python train.py --hidden_size=256 --experts_per_token=1 --d_expert=352 --hidden_act="swiglu" --moe_layers=[0, 1, 2, 3, 4, 5, 6, 7, 8, 9, 10, 11] --router_score="sigmoid" --normalize_top_k=false --balance_loss=0.000563 --lr_router=0.00199 --optimizer="muon_variant" --beta1=0.93 --batch_tokens=262144 --max_steps=7794 --dataset="wikipedia_en"
Below are experts of layer 7 (counted from 0) of a mixture-of-experts language model. Rows are named router (the router's row for the expert), gate (a neuron's input weights, with its number), up (a neuron's input weights, with its number) and show model dimensions 0-255. Each number is 128 + 32 x the weight over its row's rms, rounded and kept within 0 to 255. Numbers have three digits each.
Before each expert's rows: a language model's description of what the expert responds to. This comes from a sample of Wikipedia text that the model never trained on.

# expert 21
Single capital letters S, T, F, K, J, Y beginning names, mostly foreign surnames and places in lists and tables, like Sasaki, Sveum, Fronteira.
router:131129130064101167109108141049062141127170090126101082185107100128182084131095128154144123122151151187083118175124089120096106112102147179161089148088108091143079086135183154168104138135113138095113163187142142167152152094166124166097108123150116173158170136140090110100164135127122132053126138071115084121134115115111109168105140088166146145111111128094126111142129115166124133137128159176157086017110117108133106150102100120179083096118071126167194120090134118147187095150137075161109162153064111122117108171114131078113124181175075156103119104136130103101107131160112047121139136144145169117145114152149191164116155123121131136130100096089178110077072166148194086093127172114084126127152128126145085141158164113105130164110234132088098069107132168134139119130087195
gate0:083137126089150083119200137144075108143106081139108117126143104129181096094131129102146139163137101138100154113045103112093138135137167144123117127138151132144100149130088160154103153104148178101100101106144123071071176141113178140111130136192050156146085104119155174093113075124094114093171155201132108140053065124141109146069132142145125087117145171079183092097167194094210127123146137086153064160133153100133157065098129093158130142160131127174134105120123125082134092101071104098154110128110127127092172074132171096086144101137108085187076071138160123162086089107141102084158135155169143133180123115155163148144109150175161151133098058189095113061142152146103134148188099175086123165081135091101142174101136126117154081112114109148110158140135161089144107162111093
up0:092134149140171168089152157141153128056163090138119102152143123115139185103140105118166166099185147201102189213089089165122146104179111159119101137073144108159171151162149173134095185064165112188107140175090133081168132178083172126109135130156136119103053153170144055153173116155144174139144139103097190112084143157199139092117132121102085166129136106071172092115046174142154138138138160159126122123103100112059092143105125102087143105189174152138123100116196141140105107151128119125110165187125072185068147147132124130123078126119128097115142176136137154079099109082113126136089145121089118144126099134141131116162138145098124150150126104187156167180109114138088097099176139118122156154129090140125126178172150136090112191110177181137134113079088151118111136125129168
gate1:082111143200181146175148101145164145091114143189161126056108106134101081123136128158133142072129098151108129122198086133164118095116153143151098157108137132180124101142093096153100116079121097134070135161077099147129045086154141194170138187089176142132138073119119174084082127186106119138143135142128186120186129103139125145148136099096086097154182134117133134114114120084147179069184195153167151177081118110145124063181104149131142137136119112088137083100153115161106173150189125089085096119155113132186082145108129096129151125141126128149167137107141179151161149099086186145137080156195084114085120126125119149112178116145159213158169160173145066162113103156126160168148105132117130136124103120072118100150096132189178151176140127144141174137122182151117180124110130
up1:142092166145077119113163157136132183141176149073210148156144093146150099121066076141179122127099105151149091079118113156156090101154136084113147079112105182125067150106195156144164070122088101107090095135152156151143121093139098145127122096150132152081100097106133155137169130108096168122086167159109051141164158124085128109170173106131121078118109125060091157105130149135132158106121114122130137114063186182126162118157154176108162178123106144201110178132086175098104133114105140120138112109138167123155134097148114096127166117136121129139162135158066134087082151066189144115090120164164117097113139151094120153168156089103155116069096083131115129042164185173172142147151120065064075073137164087106192159163113143137156151109098146113108117124137129104144076196140096
gate2:053095085101135134149094109143095160122158110114110131160142163112132133136110078153169113064091133169079108132152118108108090126130144106163176167109122096121109105166134145099124133081142127120144080138118106191129172104163102174119162141105145135121118147070127173148160161149222081102113126161149129121149138139145111096149165040150133178119123073062152099132131097125072108115106158132081146100055129158147082151123112157178152121189111124148115103164126094083097120097055112117175111050196144131103169169137058149128138139097139067082121094137107124087148178183119159096130159105195102117114123110126137163183140148109188173131078129074120094136131139140198157151221091126129126152151119176189081129143072177134134128088096143138140135161119106156092124150096072
up2:076121099152076151132135046082157150143066078054117129103131127085139146096136112181076189108130093153071082086131178106095105121096169128172134160109120079170108201070109136120135080114110076113097153128150138079127129133128131123105060121062151158104144089081157136087146146101087120119034124116160088130098164137083138106148141094135100145120122103195203086112218134086104150133142156135121076110159141147140125096141177122118175081071104101153155088137157154116127152108114122135131108058163081154111137142109135148093136135149165104090121086187063166101160149128111180088132144166137200098104182092139174156117157190138188078130153124111127155163121138138181139147180110127113139174128079115143132143121118131135134133206099143142109129092142139122133113145124125
gate3:157134127132123088125160213160126188180129097158104087074072136106133130149100072152088146167113125142177148131212145178134117167096096128129084147157162139175165155162148184095136136116106163151149053160133138106180119139125100145107112124141104134125108144120112107153076079154120118121122152184106135090121093197108057151108114082087106105135169107122137203094135098135055131118108154144104133064157121119128179132146086142142194145107106154091142126109115142120123151168136151179206168105082153085129121071125171081145140144093138144186124169132057177089144099139098102060153113089181128112119115112132102102168138122124128106148150174127100104117082093080141145078097107150130131133137104080205080131128176170171120193070144059139086174148113097125165129112132138
up3:165128163102139085144102134093104148073182119207128167163133103088138180110134116173123089099138084111050101167088153155114129124155086111108060144075099097171197141106197116135166166133166108144190120156122155180102200095081132048160100149157074134153103129165145127125107146163093112109140139147137085182111143094162109149089078098140122153143190099145127139153112134122101142142121142117113188116118113149127067045120103142143174157171089141094138091115072129198153106168110153115117114151115163142181110167126115118148165099136103127169105120131111136100108158122087086095197145116139103065093183115073130071122137147118140148096171137106141103147085064183135143139093106131187119186117124135129144127125129066094098189128200114115097111088148148149096075145131137
gate4:150114147148120117132200063162112120071165118187127145149178095122132116142117127125118178114185139153123100136162136144060066129080163138114136092169104134131170115127126150093072129126125135157186148132164132168112118110173168165106077107161131083171172070091087139123176141108113162139124139139127144036119120085139129088158094099092203124110147137160137136120132140140140095123130107134127163139095117221118189094119115135164126127132189124138131135116165112079181117161109163104049145127163233165133107106105102104047149177156057141141112122095139118097157128120107159132134112230112139157139184153109084125136116124125133082108134141137102161082122086111107127083146125132183081106174111091126113065106159084182139113098170124093169115044106116106136126141182096
up4:090131140135114038155085113101155145092084164099126083057130121111144144089130116126119118155126212151144149113139141173146087166110141088117171106121083238133175098119089143132165139154151079154139075138144158116104191048130107176117111166147111138070119167097164105113135193101166132117175138137113161098125186124099120100142192139169165094155141054127146148140122169078108149097150104146116180123143140169162100149149077129129146146109202111084137171176097153103123123079143097156159157084096131078117154142090134111102096167138083123178144116145073075105107079130120098132140151188089073169120143130143143190146157095100108167127130182122086141170103149141111095063133122139113114177141088052088126120133076149160131097138141154062173102125119139091126154126130135
gate5:141155123152116105115110090144149086144139138122134126112124126163156096180136130052163100133146218141134118115157081159099100100154111161158165123148105079115102154142136138078140143161116149155132141117116153170176150120131110160100129121084124147079116109089083092158141155146157078161088119133122091133074150178213091244143109148132193128091168095166072114099068171073118108120135137037129157081151117097149142114088063083163064118149108089210125115131158081147090141099099123115166087093155087154107160096182154117134096122125133152118129087134037107121122104105111152168132103173129122157132134084159112121120150138174117116096107058152183104125150083116165128138140113173113161148068121104048093096155137163134080163134114081149157080148143089152093156139103125
up5:139119120114119149117090160179189117109115151175122135084140120093095089161130104142093181097140108174115124146117151125120125127103071171152139076091115096109125142121103173174106105112151119144126083112120110152115101132118076114143118121143091121120139094137077123095120101175129166058091093056160150120145178135153188196123137149159136100105163132146096095150122121132119115100130179100147095101181124104161096099120168104196141123084097145107074145093152159146189106103075139197130132048140141117198113131138125169126052067153109119103076158149118125151099183141130163148082163133107133146192124155080105233050148131151098183166083149179126175086124132133163186100129118119172164161142200148124069104160152158159164160105107116200128122121146134090090151153173115
gate6:129140108084110116162157131096156112136124108071127170068167128048085070138116184135100120085120165077078096115141129156094098111135182042161087118100190184150131117133083100132092147091080129156127162171148120082110099179132153147145132078101146162139100106147113074147136111148125135059171102085122070077119157102151145119135137100164142126157123113100112133118152089159046157163160121109098108170080095166141202149176063126121082136119140166122161106094171112158115113149125109128132069054152130149166024145116122142130108130118161130128142125132087141096151160148112139150187122155113122106114152202124146088182112125149081118100139183082135109196099102095182153107091112082118110164124093147111108128131126061053166148131077170159098117134124134087116110142123157
up6:125118094167116151127095147118095095194123121147089086134101151200095182098165114125150155149105098174147142148147098085138161091115063143129141085090123084095099157103139151146133107162141179094113067112070150153135152151115141120070058147091149157140165158143111167168138178129136102119078147112130147154083140122121093149106179139141160131114100089168177166130114196139158129087071153181134104111194094116125083132139138181125104111203156110163190098165115114157186097120132153151119136178057107120140166158137127135097136157105080095112149146113063149114125132130158148111137159076132130111180204023176105109057129124080144119188152092160126139121156184152111105108198174129135137091185116114144135108065085150158159130117100092117130095144101149114172130161155078
gate7:155126143095128150177162128081126077113097103162068095141111133126149119143110130143152152118142096141172183161163127161144135171098139159131140162125148172154103138117100108099117104087091112174133135173133135203134096135116102133097076115126119104167191138179205079105145113117184167090088152112148116114077218124126102152099170111177131180118078118145067096095136130063130161123105124148139090097104151180142117158079200104206115131151147152114184098133093105149133096175173114105101190145171137175116139165110135086177131130145092136193126203084069203166170089113164102140115166130085186176122153116110156097151141093088123122105162133160153136155118181093102125135149137101175174107188093158150140118136106163157182163093150127145068114132116088146110117080095155
up7:147108142090106170145152120111118167097166077114113152095136143121091151104129073107126122116094115197135104113094173153141157131148097168154140190111110069155142150168140065171114132141136119108117070147155096151074143145054214081124137110168093099172129126105181148121180078191167207105099113159140087079065120203140130104105126155078135122147178095078144082117129158161112138128131119176167126180118160124144159171179145108171153158191094094140063162146065153150137115121127150152082119135169131176171160124139134140150153102114143048103159147118054181102131145140145126127129103066117139078071160188136082105132093159152160143126140132124092057122101104113132143146152135144164104106142135118079185134126139147084088137175142175131131146082085156120111146080096143

# expert 31
Final pieces of personal names, mostly first names and surnames in sports tables and cast lists, e.g. Natash-a, John-son, Murp-hy, Yod-er.
router:097155164075097143160080147122160141127143095118064109116098139115069010103141166115158047144155207120135089126098068104127094102143112046143120136144102091153147112163109159143129147118090177131130125130125154138140106180118130173112098153111122164099154176075142181187136074091140181060160188114141159140134134130172122171157107129146183151084118127125097143087170196119095146161120094143172112154118140151095112161117099153090121146091117170136173114132095137120155142080111116133105044125116064061189134131166197135111101162119116095136102090164116142086097129112099107099127164158089117178189135149118161064121145142132132095122156126091155108094153169136163107089089117088082088160188142160160094089131087104099107142121145140098152069140105148163132144101103101
gate1:070166139105132152123114147138133160121171195129076145102196155123130060122185167157208104082122114110150145161154164131113087094170213108131121121114119145122132175120120160102148134173116167111108183163152164116176178098117168102083155109191155113121142072185087160127183121121135171072126140113095110124149189111161106140096161076121100135100108119116164138047109139129119128134169056164155134084098064145121154171128097142095144166095135100096148144148109152122100091146143114122110128148093130120143121179142098105099068124153098082110125131120115130102067106100113121077114150134108047094159099133177125075041098148120110168113106133124052117089175109137109155121161179143140114057122083067174127146068118119120095117158182162099156127117094134187155155150121146
up1:152163167137148214146102128090111081134164148133133186116095081132110101128129112111057068079088162149103171195144079112117112156063087154104146144093156174147158143100078081157158104159107070116085133104107139074102069139158118105138110153120162093135167165102176084155135139109126176120095086129095128176155098171162133101149139134168148121205090079110119129117062146164135162089124168134132131140179144126128056110164133131148083117163096076120144141134079165127142153185135102085146132157121109172163140142104108138127102166131182114088093113159171174135101145103151161109131090105153166153156202100081125110169143154139116162177102116107099154095136127164148113168151209080136182145109083140125067124138130106077064106151163156124149160105132058096111055125108137
gate2:094136138113116138123170181160137120095126129141109085090092099149127083133087107110092089135137136141124133178141132142135108176111149147109100139166141115143155089175138101131130141180189100125131171155103104164080146164105185139141143211106123124148148080121172171120131141103125108103136200154185142150126119152125115145191144129158135110129137092210182113100127114148095120111154131084113151144131098130127084144141113108054175168071119070130129119146160092144070110136138124129094187105126130157153138154191167150158127107077143120168126085074158136125058182136116175147133108113107043196139162198095141082079079153114095081080155110124169110133165143155064112046049131090130121101175071099145145177116128090207127070148125138088125074102091112140172118131104090
up2:106047127136137065110150071107141115136125139135109243108173152092159126160158136091086140125135142121104155098133127141102097128104091186081136149120139184147140144100099167098124106156162109146160114105096132099148113107120150106080165121154064162079112132172149101088078176125117145124049220156153121184111134096179099128153188137120152182142125083142112131156104150118209125114177108108110136133159071139049076111077144097134138147115173121168117182139159168092124141149145185165104157114151102147136093097157104109145152079114145109129131197138118129125124135159139157140081145084041142146084094061127137126106114132077135154146111114125142166153127163174083108044129077102114081110101120114081129194093159159093116072128124136145093134155128159189092139107119131
gate3:060073125154124055123140124130104169187165158164121140139115120066101103110146177125140114112101153167103103126131083115072171134142130203124151128195138135136171138154110196136141081140140120059087092189131133140147165136151141111144118116116161100119121136118138147107157123135169095106130106127096092150085092130120187145164117154223152140118120165143108096162191121120125146145143107172148078105114179139139174085069098071071130080133090134133153119104123057120059136163122125130138104138149156136112086132133132145133150096105190136103143059135125100135118108134151111136065160131149107138095159143156158101183116089124168125143180104096136119144055160161075101146090187105085094071168131121139086192157145104082099152158177114162022121101140125122170137168136044
up3:125128177131127124161177142146163083118153120167140111135170177143141118151094144145130096139119113095131103111110123145166192150134174125089091165113150083056127084133136120144066155110136119102174141063166098118115132120169130108141142134158129131211152138062128108126166102158145113180204097125119095165073130118154106154126062142117071159179099099162184137148136109095131124127109106146139227148124125126067060171159103126086122171155088175139144050133107113106138100055113098115131077138113141123177204023174153161147141106158165086132113107158111154118157173136100161099130098133171129120105197149134115117117143159110126133164126197116139132064159124107121156137126116126110107131146131149181101123129074096165119168084083209109148130203125150155124195112121102
gate4:068126143137112183153125111127127155147100111149066170141156112126139117149105099101161157062174047114123112106131140099128096043184128115096183116215176140110174087189110070130122182079132142130126112094172177104133089094143091167146097186137091143092137091113148165096113149071162112123089144129091150130141085117128185088130106152103155129153100173127118131112122116148102121152075104058134070092135122104107115130171157111095138115171109180121100150156087173114068069122088079111122042110134131127167169142120071166123140134157148208136123117129125097126120112182061163108104112149095102116066149100119148105100121079140146157124088142117130112152155170113139137110172137079044124159158159121138151155085146101117167183118118178098105110115129137197152068159146123
up4:093127090125131082109112116176134143106146126158186169158096103102144116133092121112095113101108139105108133194164137144121138103160127071166106090137133089161147080116120125123145141124149016104084128158167109135074179114079153150141157074129127070105128099089082105116132185133093123154088095184067100155145080131187087110151155063188085127138097124128116173075077106082121147100152157117078085134140180113175139164092104111116108079077107133098091096060114197081099126158144219126096125074136136101152160113106093056160178142147047125131108116139094124153113105152079101134087156165164070182115141159148072145109220160127113089143086120130135115098137172124085117138154120137134120111126092109131119117155177134132108142097123137151134130149066090107148115155124155
gate5:095101176134114114083166121193181101129148125151159143154133123112141185149116106083131140117099112136145114166123123135169151130132186122120121073101191100117120123145206123146145128150096130135136094170192152118160117143091115109155153108125147128129103161163089170194096157162135152126096129078146224102080140145138093171095081222147118124154164163092102131111121149126112121137099126098150102132139097125132156178110153137130156160134183104088164152131054131153120099143208139179145182087130111118088106123124127089163129124094122130147158172063063171110131040116143099133095128173162116108131116114039135123124148185145105123061130126131138131192121098142070170153059205147092073125095132140097145135137088129122095144161126103057151116134128070210160133110092170
up5:136095078122174107196143110173119141180144175191149143135136078100133128079108103164103130123184164212068170083105135152080077134099149118138102143150100087156145158117138103174140177091093113156180144096110171107118164134132151103100112106166078154143113114097124073157157118113153141155155145160149120144164121086220119076138182111150121169090099090129164114096124147123146115153143156118143145179056167116173113107132096162128079180105119153068150103083086161148134138153161141134091150180174098128138151140119152142138096072154100137121116096061148141102152195132175153029160146136144109101076175153140111109103152179092136166120086148139068121165114129082157117136113143170139153080112137051196110158144121136082117125074169127152118118080102141154177163130141092
gate6:093140139131128112096135106149147136077119100131123160147095110113083083147076138091159119100081147121059141114090136091105155131164124025136107108114114152129167152154121088138160085168044090111138105187080085101137042173098085096117062187073163181146163127154175133112119096097166152133126103088120177153122174146088158155147135138138087137151110140138082132091113190140173132067101196094140110155179169122109141036153041119151087147128097162172101151161079144126122130174141135081127119115165167089136087062151143092108117116099170169137095110125075118121108126110117141148135138136124136151144157128093163109082100155188146163122070128125147096139139164111081140091174108102138187138100116122119130111047129090137140089080123171102136121105146116112161108123059116
up6:173092189100106141160090139118154126080148120143166124156145132099153093117099163098069135123076138134130202134148179117202121124161185103142133119142088135099134138132102109179147121102119094107137107112154142091184120159171110147110076146122127106050117193126148157147117132159109164130157186090128194137161126120110140079119149138198132107164161100163114140126106134142071102099081191065112090095095109212116116114170149080103131094185126190116124145145101182141136090158125148112129096154176190064133177126102109161053184089085177145085160150092088092154115096086126102127155148164195107172075109114109126089093119142172107105102123115103065139118072103150088160098188138146122173151149113166102128099119097113133124138114157184128066137058114144127164130104119122
gate7:091150113096140115181108146102139156140168199144150206210126083128174099151133161137129103114164095181156117057126092129161092127127107110115069101131096157127117146118093161143152081073123148163094163176134103165111118089077146116113092134099129136093134158166113106191086169068108156133133099080221095137117125170144103120107111149129117140145154133103106163120177113179122179154125145138063140158116120125098144129134066087098151098152137132114085180129189104129161169145114166201104121133167128104120128195173134090098146113073204123124099088143106123141154131120115137157082108087109144109119067138158194083093124123162153149124078104151071163093114140182118114116071158110103127126138122119169124096205150160198105067138066100118150141091113150129177158113148186
up7:163174148156128156152139151121156097121131146051179201152178115086135122166158165097147128171075103094100171071141167085122142181110156194140129123112114091094091091106110151110111051064126082151124143100118100161149119129129097118086172119097106102157132040192106101142129132151096135135163158085103141123138132104167176097071200091086151139102151142117126177111145108089117158136175121130081103097117130138102119125126128087124150157144129127128113150150137131108188133169121118173189114117071111147098134161109165113090079128084153064149092179183111080178126204160115151125123146145138122110169100130100109075096149105146137117115098121098083139116168183176174146088100164151143147124152113145115182095134095177115118102154131064119174097123127180111140211080153209
gate8:129121173104135131146127147137135149126117108169105140138138120171114121130085088132083126098086143098159146202136127163138173099060104115145083122162122165098109161098110129151158148139154122095088181192107138052096119173193147122144142146106129080053160124120083163142121171144114134152104105104077153119067196113153098146107136145121111149094094171129138069149174111140095100141169126110145110125089079127158151122107133121091141129078156114140169202100066095181082125134131118134140127129149139179125120098150113184150099103149138118131094149153124139091124147115169103145063082168191084196138085222142160109063145110145155145110126106146160166109131133094121100174120137116107082146062103166148151220130144108162172108129186148155121113202117086152065223091107158
up8:119158179148156101109139074122085108173150108100150155113130141107077092076109117067147147156177181125114071103161138123137112183138128105144125114126069093137164128122106098112087112177145153128140121101136115118150156158158132148136067094095142103165110181161129125123099151144120109124163200137144107100165073139130135129093132138097187133112157146114176162137103119112141191112131107200123129095079158140095170092045175157159123130128088156153113132144129145042223143162105218149079124161102145142166134095147206084124118117165154084125192174094101120139133109102145102134163145114109123140156171138121146149154165152114072139107190160143139112169091090148143189130113128147130140129101147078066155146095028130039133120121096122100069108091147120133080055119110138

# expert 18
Letters and accented vowels inside Spanish, Czech, Filipino and other foreign names, as in Ram-í-rez, Ústí n-ad, Rio de Jan-eiro.
router:126100133032124123117104131088133129135117083127130145178173100165129081132080140091128117085133148194129109116105118113156129130140117055140070119110145060145126128178140154160211088079117119158119125132145178195099076185109124178155139101121146136078098157163154143142089174086099102148121116134106099160167137126191167173143152147158150089133177120106096132119093100175121155117112135204136147137149115143047133057146076099106118169093116172168144147119108176149167147143135094215114078101142119058109093100149184061097133116105110107102135121136163118097150153139129155108091105185087141200167165137138130115168147130165147081079085114127166124115108127075234135122071103081080120110152161091160151150121123119125147139134124148119140108141138154129155152116077178
gate1:150178087188105132141131096102161174140110057125100098134161093157131101151156132088164120131174190144170146111138209123084106124082134158145152167103095108154131121134162126121137121139071043152167165112065140177155088155098133161116115088120058092152110110100178099142132078141109120126147118071125094095131139063162123104106157085122134118173120111140113070118089150089118101111074069181082172138151027118057075200116095116096128108119084152137156113143141141146129054132095111149114131110104109143167113119132080049186122123177152154117168153105185111131133170156116096131092131163158099091135139113105098136141138173140150090096180093124129136121094107104151123132074093149115144123072109168155184181171071131101128151104146155128146151085061121136163099135141098
up1:090114135171097112147150128124118129110169090116065139167129143144075142146156169069158132112124092091097070114103126081093117107091105062169143176075093176056147119152173152117182154080117143106121187158144117088093136128144166144117130126090175181170115116111074101092119098154171117151159081151123138095102134204129123108079126096114130143121117148149096119133090156109155105114154096140154120125164157097168158165136139117144022129168130125183107157126158135149099116136113158140146066106139137055150057125074136084104087110147072134171150129086103123134129185157158124142112120141123107168134151143139112108144129131129078226177077136101150142084118135175089116117125153132073194163109153130107075074080058117187147110112113161066114093052099135162158161108123125
gate2:154161102108123128096126130078171177108106137084147123134145122155092094151109069128155151152188107174120101106157147112142079141074102050088087111104188126163145158152134128145120149176168169137110141146182148124133164056121123228142112159167173143108172130106102133128135134048130157160120077145182157094148129186111132118115082145105165151173157124088098095131101094128116114153121115121164135193124126140146081124143081151140129106104120126108157097112123166140091148087115123112094141091057117120053124104119132175080051086135114184146152114176136117143143104109084154133106155127144108154148161164158108099059137077156132128090152132161076152145195075183200146121116168097150107180142160121145122199139170072112119128124128115106117065226123143134106187091155124
up2:121138168178173118103187126141138144109165118105157120127049110130156172093125172119111129101167153166128112178046095138158077140145165105151169120092117121120130110168103187057183094106157131119139091121123079147138118112127064138133161123146098168099090134100157128159074162142104093157062189137135152110160145158111136140126133033098155125123127085196095119065060052126063076067121168088132164122129163176129164141123134162164034168157109075152161132029155107109148143098139140094079127102131161091107089111103119119082096153161162105152146093116111109138143123144084095163109165177118118081118168147108123147141162105082139141086079158069056113117114131176109138150116112165148134145158121134127169081147120138114159110135136135186130102131119109143080125118111114
gate3:123145119107097159089137143182109146078104094158142089064121133108154097128117138158112133100150132101229125172109126149103138145139119163101149168108156163129136099174101110154107098137146050158188182085122172158133164145154103122081121127131113109101169079124128118185095133098110094135117125164146131125139130133092133179128150165130119151168124084124158168088078204155133149158110114097128077074101123139080121171144057148140127111182056115198085110111209118099135125052064103194143121164141080142088115120188130138085122131103051094168133177155130146136080109086138115150156121162152140098115140141179077147191111141119064130117148145155137096084098152123096118125114158083137104097124101131179187099137169097089119151046140117140134170105150157085076091135167090
up3:099131149101102131103165075167116083105111085132167192137155145091184114132079087136171130154126205107147132122138180146150077168113155185136145087176150140101075115079130173105166119092126096070081121138140136163158144180140124149165087130107173109156119104105163153113160162079118109167137106135115122119083105027165147121074181110194103118134134146082120085124137099140146101212098169118081141047173153146166082104115125107125162132125128112119115145128111125141146075102169144104135145156126128136166097158137157160134113090075129126121138107121111101109071106096158075157128131118106058173125103091110149107077161130090145073112135125125175087174158115106116135119094128135097115135187157121156139184092155239135157073133100166166142097126157122146171143118033092
gate4:137189130138087146104086116159150094118202103166125072136167137125128143099089157116080083103162091117158087147112111125116185091112143103110087199108128149104113177193163162117168166111118172096076097181145186081070119181107100137089158109178144064119127113083103163152156171144138068132139101086155138154123111154151069116114096153152128089107115126125094117118108107178131156144103170159100121167170102122190160137086141080104094108132085091143164094108096109089100141118074084104178105079154134149125164134079111127170164124123141113155135163090092089160095150109168157149124150186159135203124158185172097109159123127125053097192087057090129096114159100142121114122157167133088111115082151128132137122090050089118163121142109125167135157092107128082079144097149180
up4:126159144124149125086123074115098069213102159127116083118063147100102091154115155137148167121098133102171091086123140142144120154064117093093125136071160114138131137152112106040130125112143141135130154134170155109058026131121097130108128145104116064144114098056166102136195161185098120158172162087106169096144140142165107140157097130083129163096133144143168106114193128132159148148179142094146112103108155143111117076176093109075162154128127107158121106133182098155139131157146162158149144137108132150121153114236219145112085144103126136051127125104163165144076120142176194155191148125102134119078140126105145150165118089161100080118152121138199135141151105186123131119091151070103100130165076152146122121121130144136159116124125144148096154159094130161131157067171063
gate5:140166112096065174173115141112112090150138176068161093156064142150127126148155142107062159136132133199168132146169131083101091171155124065125151129159196153133074079153129099195144091158183126132124151110138094095112140099121123165146088197128120145154122107136065188167124139154116137135110182116138165104116125159175145086143213147183159121141133090146124111097140145117081108066063139113144183110168102124115135141154156099138137126144154133128109107174140182147125102137108051096168131124113135157118089058092082129104119150136146154137143091091119115139153142145170145132122096141169091141179125133109104152164132171046140158102134155136158107191156145137100074144091123142124091109157126137125165107150102055142126073132118212137181048108068148093168113155065147
up5:073153170119152100118116128131117136148109086172137127106126160089130114087127131055137066080173144106175089128091100090132103143112194144164108114123140169139132096125123079144199130124104073141125146107130134220165110123180085156145090169130100155132055115123136192108116126182134145125130151075128113144105157143122114182152175139153133162091087181164133163157166068098125095157063096129118161162129160163166168063094152176163184071144120075156123065124149147130106123101141146101140091208047102145142161156138134053178122092141131117146121122118160119097170095176125099109089128141148056132150131115144157099158152168174126143088133106124111127108108196093161121149123102135165148161173133142134128085133123109182145097124127162121047187123187118083081158169136128
gate6:129092074086150132130120099090132099146188123124045123137096131093146083159128124087112083134147145175090170119120096171104123126113141107100202138127188052136078149132177101117150137139129161058109099129154104055134121108168127159143078184136177137107120123080071136122116101141110069098153102083096128124107101154111107082132100132166107133119195183101127122212128133208072072177115124149130104154121140112100138115126118087123133113141114133114157092084150095147152127119070089196135141169147077088133108073154128074114112106146105093134153080140098131123087147087132087131133131091120091107110047094085125106122159153171110117172138200143117159122123171090095078121079191092145116076126125135118170177080164201158149112160184098137134149137093112087073142126135135
up6:165155139136156093113098140130208116124179121156171146172152180157096139092093188082129052090154118193121099118159156133144140128137126011105141147150099147176174114124173138124158157064199128125119136117128103198120128143132110186122058124126118114153118118115155130124177182152153114127134127119057099149092152123124071170121209100114116123119147076151181120110145103159149087134143119147117162215157094137113116133091116116064122084086098127169123130104169126184113069068153087103141132136140094134145175101152184144126115127091098088137118105111086125111113124140112106124140165149141117182122105095108094098158106125117117141069100125154205118160135128127101125130115133158151161056142155080199084193154114129142092082133163200109115158082129123144149056107136144
gate7:084060166151064130112116103159124155120176113114142077129199135083140141114156159098084105161040142125116114149142167147078093093126065141097172134179151114125075112140093107132110121151141114096110176085136154118122138082160172111175134174096133140180049138142151204144106112108169132129134112130117148120126205130111167106193152110110124116155176082177139131087110119142161107145106136123110118075137123115109119132125041098092147126146114083130134156140170170128109121148101097132164128140144125067095162125084158154110142165063126104106160123105196184166117183125133132177108202161125124177124046146145128118095162093185128102162161134130190124100118111127124152138137154170118130149110173178126166169140110183101084128187127162106081119113154110116092175129143019
up7:106111218118127212140080136171204077131143116141069144182154093162105126126090099115131064104112144143153106099157174138119068125167133095106112089131131175130151110214163113119173121111113137088074155135170133130117084195120137134143126170126115114107093151087146110117124142178106211083146121161088150222111138109100146154157151157177150115113119144119158145152115118163146151093147092111131124100173151165095152196125068096104093103065143157109148133128133135172128095154141079133166099193096151071148111102109117166115070079154130149138115166108093195066127154112155063150091116188117170077116088155092095131145094104098140132123139158184189171132130122112140141094090189146124146170129165116118114194128114119148082168107119170148122144147113101127088168109119100
gate8:167172051091112140183107122200141090098111135138173187105136139186197183155124140161093148151123085127128187117127157168166088119102122104159173113089172120163101129079108128140108125165083091141092143173115094103149113111106146097122107119094074124152131143135157107088126103173156154105124185172163137164162063081138129085160059125112102157127121168091112141146159171122080161123068196101125152110132208108125162087125155133108145135139111114155116092138151094156089095174112096143150089167043053162153121071157115147080118105109132193135172110160150087129085143146173150131111154150155125028135111113111150181110098149107147121093092129126084156065113129058159123067135112125115095093116132157109116148169134103138116145092100163133190158099132182122129136108138095
up8:181123165123123140099138110092123107109105131143163181108133190093156122104106085109069103063073101088144150204215108094144091136153097184108121125149116131096167122100138123163154131179133122123153121177166098140117123132088136121138139118213187184150095089107174146080132127102147134133082094089129101088126114153092109107091180113123170161101088154134092090092124123075167058184111139152155133127153129102103091162112169146141111066153166155122160071100121132109112150136126123096152070084188162070127130062150126151152104149123075121128131142129091145098113134171154168122082157147142095146102132156100061178120153165079113142127152176144078133139143149148137133115135149072174177213098085143091156129139175091164143182143171151160176102148130123106182087177186148